config = dict(
    positions='rope',
    rope_theta=10000.0,
    init='uniform',
    learning_rate=0.00828,
    lr_mult_up=0.755,
    final_lr_fraction=0.0,
)
Below are experts of layer 6 (counted from 0) of a mixture-of-experts language model. Rows are named router (the router's row for the expert), gate (a neuron's input weights, with its number), up (a neuron's input weights, with its number) and show model dimensions 0-127. Each number is 500 + 25 x the weight over its row's rms, rounded and kept within 0 to 999. Numbers have three digits each.
After each expert's rows: "gets" lists some tokens that make up at least twice as much of what it gets as of all text. This comes from a sample of Wikipedia text that the model never trained on. Tokens count by the router's weight.

# expert 31
router:497503503479491535506491453513468477513492491554505522491466511487520474522503492471510542520535508512488489479486521542466448525495526510539519473518455466489501483559543494493547493488500540514528534452454549518484477515513533510516493496487505499478489487533461525484482545537511488472503536515499515497509466518465485491508521484508522482548492530457543533485533491519480478508509
gate0:490512543489465466535507502514497492515519480474481521464462533452493458543506489513486530551485531500505527512499498481429502555523480532488521489560535476545493504506517495504477511524515487559501486506484501509537495465467478504542478506480499527496497507519467537493531523511510481482513505509499482496509563500545482508506492534519523466542451522496504486502479505520511499528472
up0:515465533471510454521511492501554506490497457465521512526457533511505508462513491519487450491470515518501546498495481463502484492508513543545490463501513488526486502515511508477560497541503471470511538479522484523518524453439501491502534472517497502530477472477495494539517541525482490475482512524480488514489484507512483455513482563481499521503464502525523458492537493510502507514541
gets: "1", "0", "2", "3", "5", "4"

# expert 14
router:478498523477528517563438500503454495515507536485521502477493500475498498475508502482531508514534522489516455524475561518493440515493515461523501498509466484521532463514531454503531515468484543491520516467490527535452513483474488509492493455512484517494509539503497509495502511506495488460523479532511516529567466499505475471519513455504476475523515537468512507504515487491502497537475
gate0:532475507467444511521469523459485459496456506482478494490510504439512501459482501512502504529512502466529499447461528492502482471548479456523520512516465504505567503486532502467499462463498528548516523493493456497482510464494503501534501481487511489493534501512483530513534492473509485512446521495484487499516480475532520511499535489497460447465542511530521505501502483520509494521507
up0:483496484497588522478535506488499513487482520520489492505525501489501503522519454481546498464511523509486486470501510498530519508511561501473525476521460554506522490497485492540499492523536465461502513454521533476533488520492553494450491491500496506468507480488482536491498517520461487525494481512537514512467519527512480457545476487473481503522441470474540505514520479478500499469517
gets: "c", "r", "v", "b", "av", "m"

# expert 8
router:446450524524491522502478477503522476518510506551546515485465522466526459474486491481530489507537525510467505477507518535468482478512522487537510497520502477513496484547509472539538525482448553549504496489482535501495496476481505508502458481507463477486544476523486498477515501531484486486497500532491505502541485484503442447489509466505512500520467513476514488467477481527484497549485
gate0:464543499446522512530481483498516526496480494520445517533463503477480502474524497497531516500485506516512501520501531507549472483456467529517482493514554501527490535523506530496510463521459488502510513479435464487488517484505499512520527519512482495526535521510494535513473479495496513551517512472524526466484484441467496485536474516505505493474533467533463537492501482483460492487447
up0:496488459502529520501497499483508550490500495515474508537476513484470464489457492490539496531497524532478496507500473477501471518500460547486495528505468469462543427509517532521466476505531498508510479535441477470498509501450560519503480507510474461483505509526517551520511486467495511537506478497450480497544478500522489494473500497500482485518477501505476498480494518514507448547528
gets: "or", "ar", "on", "ing", "ist", "ur"

# expert 39
router:449483499478473515524467500512488467547515552518500523507473489491503495491463492495483522519523541522485487485489520534481483504448508516488475448470486495503536513514499467533510506442475543537492512473496548500460511518523520509489476456481475522478520542509527513494477560498504496476514512507508507506514473482476498489520542456537518487531509525474532474511501468498464466540454
gate0:514509494539475506519519506540505478513512512517503473491470494475505509527465534489482443516501468541466472501488491517539480463502504533480516525476506460534525546521480474533513515498480528462487491553457516492475497553474519535514465475482458501478526499480508509530487503481561491521520492478548530507523519469513512508475498490530485545520524485509499513459480480481500479487435
up0:480500507468506513457528482514526535492510471483532501531540465506482485458491485516538532515469519493529474521499515460509525494533454532525494478495502509500472454477510484476480468448550500490498518500494465502506511569494510452492490506500487513466491517523493456550488495549522512501455492543504452533484537508495503477487503472491526490494464502508511521530508529509446528482478
gets: "in", "t", "g", "at", "c", "ang"

# expert 22
router:473486539453479521493497484524471477538499545503531567471479487503491485512471478493523515505503507488492494536475531537440488498513532503534493503504512509505514510500504520527509517489520533552503522499487556512462487543507519505518449474479489499493519498497494513500485530529467472448541526517510515478539466490504482474453506495484512507499509540464563481502513496495479507566481
gate0:526503470495538512468467479513504543526490520465459486478544506505496494491468481529514492514548517508485507549432509461518518477502480499442467486460485522547509497470486470508484509469505498450478501486460511476480465521495514487481482521493475552503497548515497452499517467518497458484516479506501546480526527505501464485497507497516449515520503507474473478459474527516482514489482
up0:489489480505509490515526528541508516493479491520544480486501516489510508492519503446464551522498490466532520518526510541498536494539485527498471499510521465501480510509516513499459515498472512562519479514556468503507498484493496481497538456545508489496505486443471549499471542461509522552498549502473488475485468473483529512507532496504530485505480496533495525527544466484498495516550
gets: "i", "a", "al", "ian", "ic", "an"

# expert 52
router:453506531484492496482538461487455475480505541500530509482426479491491470508502495459509517525507494501512502498507522523479472542504547487513516441506472494509513497532486521533541504491490531529520507463476535478469462511498544499541485466488440527469514507530483527515535545513484495500515525491522532502512484505497497466475531484501503497507491530456551501497492513517455501539488
gate0:505477480530495484496511498488510522508532501519494461504515535493477527470471481495480521451485471496482470461499519472497533453504500521485502515484455548514499480541441490491500489466491524542523530503532488521504505488471462484509522515512483515475477467500491583532488507548484499520492457537521530500512495490511494507442497508460542481498475490451471510509523519465492524473541
up0:504546517507486451451505503497495471470530520469510514509482526490470459534477490505473502516500540492536467506504525477498504516508468483481538467536522501529508488528513494518519474473477564503492534499503520440476481489496510481535546497482487494456512490453510458493509472460504493496488487508511515528510522490468532550536503516499510468464481513570463554525494476513490503491498
gets: "a", "i", "o", "e", "on", "ia"

# expert 12
router:479516501448496524505503471519459465482495522534527533499472474507514488503490475462500503533524483502474474517501506533484493488500528482512520454537482482495495459543540525487531510492516511496498498437464548485466449516487521505553485478503498511500524494514451571472498529529497465479491559508512526496486486515502490449481524489501534463535494493487508528478518493540483483507489
gate0:513467491514496506476524495544500513506482487496495515564497506430486496518469527489455493537477485503514491505476542469486505490549499515499505525485519523541496513467458499468469455545518499520530437516507519486509524528504517511541495481491497481449472474488469506517524493498532516512476528517500516504489507499503500462497561531525433494466523515504467501487521452491514516518466
up0:519524502516482481515512461482481496544485497505455462453496511502508505479494520491521502508477523492471512519504555438488484480522476507505487529485511486477532513490502491515460510501553488500450463507518490482459458465476496521488485512505518545514575490492522467492481455476562482522503465551532467484515476458523486507480485516521506471498480480509486494469500507509521498456539
gets: "a", "o", "i", "ia", "y", "en"

# expert 42
router:498503519504505542515513468530494487527503505536526515480486506480514492472480484471506558525544531510509485479499507549483441510481519502564541503539470474504507509533525484505525526473468546507530538454465537532496450520504497513510477486466499518467518506523472516475490534537494505478524544511512520504530470519472490474510522469519502471521495529461527523471499514509473469529494
gate0:495517490487478505528472537483497507467525484537502542489545493443514466528524529500499499513530527516493528501496495509470510559507540489526497459521525485496550499520515508501500503525512492492508547486463525500494526505485521514496496466535531475512454518495534550494506530445523482472475496527526556499541456507530477516542524483502507505457505549503534536496499482531523497506470
up0:526491488432511472519497481498485567472474486441463497474479482494480516502515530511463493511493505520526457501520507450534519561530485518459507495494478495528466487496529496512487533503482468444489475485511505524472511517489494552501519483490483514490504494498526534464514454505542438483489512541500485533493492506493501501473468533510473503496510490506501470535546466520489501483529
gets: "1", "2", "0", "3", "4", "5"

# expert 6
router:509505503464484506528502447521458478542499501552523547468493469488524483525504494488514564510540506511470475526480508523458471533471527499500500509524473448516524478519550496524501526492498535523497530486494524507505449530506522527517488503483492486473496524529470506486488523533483491463548521513520527510502480532474492488498501467521561494539489515477552543490514503502495510521464
gate0:517443502510523499521481485562496525503535496489529492468511506498514495486469515501608505501509540538469511496509500516494494498492499462489492505463499471509509483506480470502482504508479524478510486506526490448515538531472517506533524466524516486494476519522480505492485514505461516512487479492500520467552442482499527513484446477522525505522527480519504520471537535508572483500509
up0:503457507500519528508466489498483523526551479501490483499513473486486556502476525542498469486491506521503540500489472512503541508518519468456507494491539502471491500485501481448457497505481474518520474499474509430520501518501483491485502455494485493471478519525506509420511516500492517493489481504495519447511429469492548533512449477519490507467506473503489513516480555501499510512464
gets: "0", "9", "8", ",", "5", "6"

# expert 30
router:468486520459502530514489493566452471509538518543529528508481501519505510542488465491519519523500517512512508478475511518453509537504542463526513448503502477514508498549522525504529513504494489523497523465475537469494464531527518503519443479477475516468506495537456506462498518536503491459532508527505522473482493515483537514504513490513527471509482525504546506485517476493458491543484
gate0:515508494522436457493491495495494477508487508515430525524506495492535538502495500476458481524493544488520541460514476487500516531471491501520476516499485515535471489508478500512544469482506467464507479489479553509525490501513490499451552511475499437476515529502557498528508487496490498495457546490489474532451513459479520501513493520508472506449499521514481493492494527500479465466491
up0:467553482518532516495503482504486459564572513521524523494522496533542491558510497497487537523521501522546521498508487524466514486484497530517519486505513489481531478532536505540497492503480473461485532504486525491470482526542534478486480479510470503499490509460504483503497535499461512459540507491506558503499507506503528476498472479553487508513450519511472482513500450516505489524486
gets: ")", "s", "ia", " States", "==", "ics"

# expert 34
router:479489492494517532546483479537487493551503494494518512473492498485492441505525484477488541564527538495485460499513528519471494530490504470530551497534447458543492465528501482502517516504472527507523533513470519500507451540495469532525499487501503539441530528523505525499482509529488488479519522531507519485533488515500478474503507479511546444497506543482503504464500496493505496511484
gate0:545492469527503525548512524494479527527474493512531530533484501492493523482519489507499510487555511493479448527485479503494514507481501452492516546478507490497507527490492537507512496502482550513494470460483485464551493505509493539510530502505503472433493526460499502496528478526469522486521466547513505456573522566491523521497532494515505530503500480479466458500486499486467510506501
up0:488504456523496462528469541503452529495536522491493532523516484519534509469516509481510482453513496521470513505520495462511531489525484484470483485515542484498507512519466551509535504503556504474506422497474473473503505497539483531505537458522510485505504523506499514488501521476487507498492491533452552473517529534497495530514460510509509489558472453496492494536488463496487510500463
gets: "1", "9", "0", "2", "8", "7"

# expert 24
router:499467537495523516519459485491502459489481520528508521480419504489498454490489502499506515527529491475484483531485544518470474522476487477519514463501476501499517476520535530535546495502522538549519506481480529496434521480515530516551518511510478497460509519494461518491502541514510457461482516493499505508543494534455495475496531485508520500482475527465496539511520473484485486530475
gate0:499506486498511513514481465513479494436510518519479500486497482479526433481504513518501535454523417503519473504483486461477504490489511516516521538468533520500525469511512552511478493456514476469532488484556464484466486514491504507564510526515502514484513505511484512499524497501526480488435473510499471507465484439509498495517526456505491476526524530496496467516513523469503487487485
up0:544482520456490507525528473530496518460538517513467493496502517474535459498505503506559543510486462500533495475475504479471509509511502534525492564445531543495492494513489502487484501454489464480522474531534491489492473529502493522521522505468498500503514509491507550516506488501532463459461466468505486497484519451491469457496535509464501521517510465509502480471551503466503510478516
gets: "t", "er", "al", "an", "ar", "h"

# expert 19
router:448491543508495512510501458522497502528491507535528527493434477444526447500463461481510498511530541541487494460470508537495498502495493503549512473494499478521511467505518503483508511453492517505556522490494489494504523501526547488515509511464494542494521521525453525485494513539483479505551509483528501502531477551505473448453524473520503483509482515494500507509504481479501482527484
gate0:484487471505524520540516531486515522469512508490507478447512540527509522565514556482472497514537508507498487516497504488485501504487534451532531500516486558471478473542515545510525538507484501498508506465496498527509486502535510470472480569465522519501520492504476490491493467471508526505522466534530488531559545511516498515525497516514492500541497481479543515481516484475515482485459
up0:509507524489493451482467499470489449480517465470493498519467523468487516539533541536519450489499527496539458495525466475511508516512541506463462468500530492491477537543481453521523496524449521537512519567522484491512470495522475492475488512512542521457525465475501503515504510487503520461538500508488521509531503517513484502496491491512500499515465503486529514519474466555506510519477
gets: " was", " and", "ed", " is", "ly", " not"

# expert 63
router:464494528475516514506512488546465476530537518541544528490460491503511493503478496489516496509511536529509496477493508524475484520504534442544508467507478484496512459519497489530570501495471511539509509482479538499515480474492502513536459459476463506487513493551479490503488515519466499487515518547508523483532496543500503462474519498494535496498511532472527469484508451458484488555472
gate0:456504498477468495520503511467504532519527483464476508566510500507498520517542515493475499512491507524446450485512518535481504498480505532445501524489509515546490460551468499494523492503519488514453514497477488535536501488455454528492523525488535509510462528488534461520538481502510475517471537498510461518465524485529524507507483475492520458475496514452474500491474480497463495485478
up0:502463467485488515513501480483513492480489529453472517467503533510519495528538477525545531512471486533512480514484501508513455478526475482528502437535497535521518511501511468466500508542506485466545476488526509503543493472488524496491557510530527498468486518518489483463507475479533495468470480532480563494527489525504502494494476497518461478488533450478482476520495535484486470450502
gets: "s", "ing", "es", "ers", "ies", "ations"

# expert 18
router:512500505484525511549470497503469465507538525544517526471504505507560485479499437466498537494503497501475470512467541540470490529461531510522512471539465464514504491544507540516506538495466512521499514471471491493523486512491490505500492457502469499508534517497470528501507528530484468459509510532511520521497471506470513491497491452499508457535485554477530531490515478472493463516471
gate0:517482514521496465508489553471490518518514526460471497507489491518451482472514499510517503473488507523462512498501502505490518512506478440462500485486523549478512481504511478546514519520489522469517476461471545466510505488470493521513477522588489508512470517448493507465508506485520507547480540524481513486518492531513517535502447493519504536494506527515505471475536477556514475480469
up0:541484486483506534513519520540471502553455492517523496504497499532510492522489517492501488503472488479499479503494506504492490527513551490493478524444490505481461490504503499512510480527479518540463504505487560492488491476475470540473513474493516537492454459500446492452480486516484482495497495556492521436506460529491522513465507486536528511469484477458489469538489441487505527469497
gets: " (", " B", " L", " S", " C", " D"